Weights of a small mixture-of-experts language model, trained from scratch on English Wikipedia: 4117 steps.
Below are experts of layer 2 (counted from 0) of a mixture-of-experts language model. Rows are named router (the router's row for the expert), gate (a neuron's input weights, with its number), up (a neuron's input weights, with its number) and show model dimensions 0-31. Each number is 500 + 40 x the weight over its row's rms, rounded and kept within 0 to 999. Numbers have three digits each.
After each expert's rows: a language model's description of what the expert responds to; "gets" lists some tokens that make up at least twice as much of what it gets as of all text. This comes from a sample of Wikipedia text that the model never trained on. Tokens count by the router's weight.

# expert 0
router:419493477599476501433422479472518481513514497543426553510494477498496570500520440496447404518511
gate0:477456444470542528494502435427613530422475510496525553468507480492465495526503480489444508471499
up0:479485463471531524490480446425619515434489502501522590456504453488434498524501484500419524467541
gate1:490531435528511498521519488511543506477457497479472540537516499512528498474550515498457580430367
up1:502385500498492453472460511502499510520449492430466596452483503516555496534508491524475523505465
What it handles: Possessive and personal pronouns. Pronouns and determiners in running narrative, especially his, her, their, its, he, these, often after a verb like left.
gets: " his", " her", " their", " its", " him", " this"

# expert 35
router:456451568441469443511478555522584493519518533514542572544520506547462457514484528525488540500482
gate0:522509488496475512511503574539534378486517568499513465526398549537543523427517484505474500445551
up0:501510503504488488456499522489500520574514486414486503542442508464493487569472498506511501495476
gate1:492457476576487436491489577438460572544506495503465575518499503446497505397497496506526435516580
up1:560514485455504500499512482542486465525463558426518458500499536534564515556479437464483499549450
What it handles: Table cell separators. Pipe characters and blank spaces separating cells in wiki tables, especially runs of empty cells in chart and election tables.
gets: " |", " ", ";", "e", "%", " ==="

# expert 13
router:483514466447472508482537507537464529502527538518451547440450527500494564531524551532446547458529
gate0:505516543477545490520403471500494512490475495476558487508509540487455498494595513509499454514445
up0:505514493472592479500392485526498497477485498456533516499502496524445488495599519512500496517463
gate1:624490556404439517592509496509509480623578541492324465478473488517507501429467503545499531474613
up1:621488550434453527546550468541530482605513547511349413446490495522533510428451495509522525488567
What it handles: Particles and suffixes. Verb particles after verbs (look up, ended up, give out, down, off) and word-final suffix pieces like -ing, -ed, -ated, -ity.
gets: " up", "ing", "ed", "es", " out", " down"

# expert 56
router:468469488481534425441499579519535552537468418495471505500466444473514456529475513541493537516489
gate0:522435497480500517371518526492493406520553500553482472585550588533478554566480493491560503548621
up0:427519493536473499577450505487506529487477547470591472446431500473446498499535494525480554519471
gate1:512545576458483478506565470508444482531509476449515497494531520581511509527500605593525505520460
up1:473441470547504524488424529503562557489452522539512501527480491450488482496504386448463473501503
What it handles: Coordinate symbols and numbers. Degree, minute and second marks and their numbers in geographic coordinates like 38°17′48″N, plus some mid-word pieces of names.
gets: "°", "′", " /", "N", "W", "″"

# expert 2
router:480469514537484412507504541505540554527478457546487575491470516535520507539423540489463462492458
gate0:478508432513503493579530502519546484451490488500521554524480479503484541510433510499524457515499
up0:458442454527541433499509512511542499444495513463540512547581487468554513544456472466422534497524
gate1:483461505491543429515499530522492560486595450506508494507439416496482545446458522649583496551503
up1:481493592570506468543480510482525580489488532447565538491487572555451524534493494501496548520503
What it handles: Periods and decimal points. Full stops ending sentences and quotes, decimal points in climate tables and coordinates, and abbreviation dots as in M. niveibacter.
gets: ".", ").", "\".", ".\"", " .", ".)"

# expert 55
router:473580465465476515532557535519492500544435498496472546482464457558472503520511516490465454555482
gate0:501484495499504457447495532485510450513494450462506479443571593517466441502529485567449550512455
up0:435470516507517498502502482377522510471554503442489515517494504554555561511485494430506627545460
gate1:497473518515462500460400499511531557512574524507475529506523490484524590354479552464557406552463
up1:522496534548515455513442506446537448643458512500526555484523454528574498408531518490461491382530
What it handles: Locative prepositions. Prepositions, mostly in, also at, on, from, during, after verbs like located, born, held, played, died.
gets: " in", " at", " on", " for", " with", " from"

# expert 3
router:468467432583504540501448469553500448500516451507427522523502465528444489477523436501536483550486
gate0:497507466562496514500496488436484481528469520548522467488493462470492457490494452505454458496478
up0:497511467548485502496518477449485471526465533570525487491488473485477478471519483518462469502500
gate1:462542459505520435490582495498525477452442497523542415470522497529450498488517533482518471480470
up1:568497530472550591527500520507448486500540492511524517476447500500501456470510535490465513521537
What it handles: Pronouns and relativizers. Subject pronouns, possessives and relative words starting a clause, often after a comma, as in he, his, with whom, which.
gets: " he", " that", " who", " which", " He", " she"

# expert 62
router:477462478407477571565500493516537528508534505513487509452491467495491461457437561482496518476456
gate0:430504462529453516477391503496519490387503503500494496417533566494501454498538526509562542538488
up0:518490503507537465527551509418493520545462468453550557586488446500517471488505480472437426455573
gate1:540475442510578452463501477507508497531513457517499481453519450484612523498533506483491525541502
up1:493495484490544503484436521426519508488480510483505460484503409505550574532466489462496511535502
What it handles: Commas. Commas in dates and thousands separators in tables, like Feb 21, 1989 and 159,277, and commas separating clauses and list items in prose.
gets: ",", "),", ".,", " –", "',", "ov"

# expert 38
router:452456493531566500558540527519548470472538498533567535466540493570410437518527519536414508476440
gate0:494483500499578462531581513446507420525503514479505498563460405508530505544504541458474499546552
up0:504509515516495518433524482470495476541508483478437555457516500516480455518485524386459497518483
gate1:516476505479564507495543465494550543566561481455538453481559549501515548468559518613494505492461
up1:498581496462478523518499503509405498454502540509480574492464494516472458503437474456520476494447
What it handles: Years and dates. Four-digit years and month names in prose and tables, such as from 1841, in 1962, and 1981–82 season cells.
gets: " 2013", " ", " 2015", " 2010", ")", " 2011"

# expert 26
router:483467590504489507434486474532523500504455475514484519545440540394456533523481537478607480517513
gate0:515500442496453492477552562512482498487509601409571495484456564541580496480487402568512500515513
up0:445499503463525517559417498525498502486529420482540481484522487536492495552450521488475522484534
gate1:500487486507512491506512471507533417433513420500488519521511430438503546497427516506491523552554
up1:493461471570515497441513496488539458420524417517502526503475432501505518493495497504468505497592
What it handles: Articles and determiners. Articles and quantity words opening a noun phrase after a verb or preposition, mostly a, an, the, also one, two, some.
gets: " a", " an", " the", " one", " A", " two"

# expert 54
router:506479572422477521558526475546513474534492448525594452594482488494446473524510524478486589474512
gate0:513458477504452502498506518442586435516491539492541524559485557510585499521500492507508531509498
up0:482594524512545502503522494566455550486506474504430473427525429497405529502520544494448495490509
gate1:487485524511474522465529519520477589500450474499473493553382479493505500511491510490474496497479
up1:480473539489490509461567534517475552501433494485478494552368497495512490527480519495452520492494
What it handles: Opening parentheses and pipes. Opening parentheses and table pipe separators, as in Country (sports), Population (2020), (aged 15), and table cells.
gets: " (", " |", "(", " (\"", " [", "}("

# expert 16
router:497469423535491556457512524514540489522544481524487422494487507515485454532467488511432540488472
gate0:482544507469478482565504474446422469478476537588521504484506493506506489471504467469417493470499
up0:448565605542489489438511480500549550564441502477493449460505531643525499457543495551530522531569
gate1:554536501548495453574478508464583520471431492501506525462589375473420431482493494486508500554510
up1:524546438478515508528479495488502494475539361507409521501494498483488488501498479485515500465459
What it handles: Word-initial capital letters. Single capital letters opening a word or abbreviation, often after a space, quote or bracket, such as T-aghaza, K-ombinati, U.S.
gets: " D", " \"", " L", " T", " S", " B"

# expert 63
router:471513445470533481423536492523554555536534480488463460522516479518515477548514569509442475513479
gate0:504480535382535500461504482435548509481473543469503557513493520488499499514497562503589528473375
up0:511463542405536486490504490456539494471463513450501522458508519491488505505490556503609527488384
gate1:444521517486533500488511489494542535496497419480495499482511495487467450478498459524489497594487
up1:542552495520477450463504509508448451483568520457500531575483535607499466554498501490517513511513
What it handles: Section and table markup. Wiki heading markers ==, === and table separator rows |---|---| under header rows, also some cell values in tables.
gets: "==", " ==", "===", " =", "|---|---|---|", " ==="

# expert 28
router:465551449462474573513486411537489462526498444523564554482502514535479475472543418458553500467520
gate0:478524491482542488488488492637502444496554538518519499462514517420512477455506561516446509518375
up0:473470513488494504479463525497429519399458513543527492504450495447543502460550473591462542449604
gate1:468429470500491500496505453536531543487493463504423482451466461612491490531639469557523461555513
up1:502516593500428494522507542472493519553494487501482565585528519435480499519382584515506525469510
What it handles: Auxiliaries and connectives. Function words after a subject or clause: infinitive to after a verb or object, forms of be and have, and, as, such as was, is, to.
gets: " to", " was", " and", " as", " is", " were"

# expert 9
router:487461468513472557535510515416482528503523508492491501463450436527499468524524551476557593500541
gate0:532478450535464542509545501532491519445501548502521502490440514476513537470528624396355501425460
up0:524487440563458554518539501534501539433499540495536508493431523485535508466532634377366496425460
gate1:473523512477499563379501513490554474503542506471532543477472595487505494502501519515483628437501
up1:442481524505431524398483493490565483451529469479514533474469528483461486492506537519501599524499
What it handles: Commas and semicolons. Commas and semicolons ending a phrase or list item, including semicolons after foreign-script names in parentheses, as in (Πλείσταρχος; and 6–4, 6–4.
gets: ",", ";", " (", "),", " –", ");"

# expert 37
router:429511429534549538422437485543482501540553522490452491463532468527431470475493525548414499499486
gate0:496577446502518485551523428497461533400449526493442504499508485485505512480473498531498519570543
up0:535447521600478588414512537485491483505533498558462481492494495481511508475495554485486430427524
gate1:503507526487494506488524564505526516475521515536498492517501470501512486439431439455518486501441
up1:479469494521485485542500492473469477488502468496533549486461498487490489530501518536491494500568
What it handles: Table cells and dates. Pipe separators and cells in wiki tables, with months, years, # and award words like Won, Nominated, Died.
gets: " |", " ", "\"", " was", " September", " April"

# expert 15
router:454475556439491438485496496507486539525546548499485522524444447566464476536477527482457576461479
gate0:498486529507469459412499508484608524293536494469524530513548471511506516503504497491518531477530
up0:507490492469491579615545499512367458677477495521493452461459528502481502493479504514499446507478
gate1:503497463496427492435512491489495484468494518518490492436576500516590477422580466430504484500516
up1:491459498530532514577499520493483513492466456444458544586445495479430515557385510502482513522481
What it handles: Table cell pipes. Pipe separators between cells in wiki tables, mostly after numbers, times or dates in records and election results, as in 4:29 | Honolulu.
gets: " |", ";", " —;", "%;", ");"

# expert 10
router:546523539494498465468502491558520459529524514483509460558529576537506441491477469486509487481459
gate0:490505494539538529467484465490527429494498485517389482480483489463517481518473519505503498469467
up0:477470572490500482515616560503516561498486503472580502495541505465463499508450466460515562596464
gate1:582497505474516474500452469481547506497508529540485482506496475473497521518533535466494552429484
up1:622523526521497498505457451520564452517524486493463455502495566499519505486552594454499506503498
What it handles: Infobox field colons. Colons and separators right after field labels in infobox-style lists, such as Born:, Language:, Coordinates:, Score:.
gets: ":", "):", " –", "–", ".:", " •"

# expert 59
router:467484435510481483536498505549522484521498526564478578532526432519489476451540522527505557472472
gate0:542582519470489467425481496497507502582518446436443500466436528522575504493478467491499429434558
up0:493440517517582513475476518492507561509466541471428389502508502573460503535477460444493447506484
gate1:582526573505498476493499524488497465398518528505534552474447496452483501524515494403475538487446
up1:532514501524514545501497495495514507492511495490503483506448541432497511492536475379500500493448
What it handles: Closing punctuation. Closing parentheses, quotes, periods and commas ending phrases or sentences, e.g. ")", '",', '."', "(Intro)".
gets: ")", ".", "\"", "),", ").", "\","

# expert 46
router:460446485533453478588554498448514526482542566485579507438531548525469505536537408486494433494523
gate0:509478499537419550518500500491469511526480402505428489473487499434502512514520466510481509526494
up0:490522504477546462461501501483535507445510595496529487523473521522512491463425534506536473501489
gate1:449522520502560484516444422492560488449500426459526535486545542489519502511498523541509506513450
up1:544480509490456513472562583512433511545503572529451473517463477522488502484500471493497480491568
What it handles: Line breaks and table markup. Line breaks, table pipes and == heading markers that start new rows, sections or paragraphs in tables and article structure.
gets: "\n", "|", "==", "===", "====", "\n\n"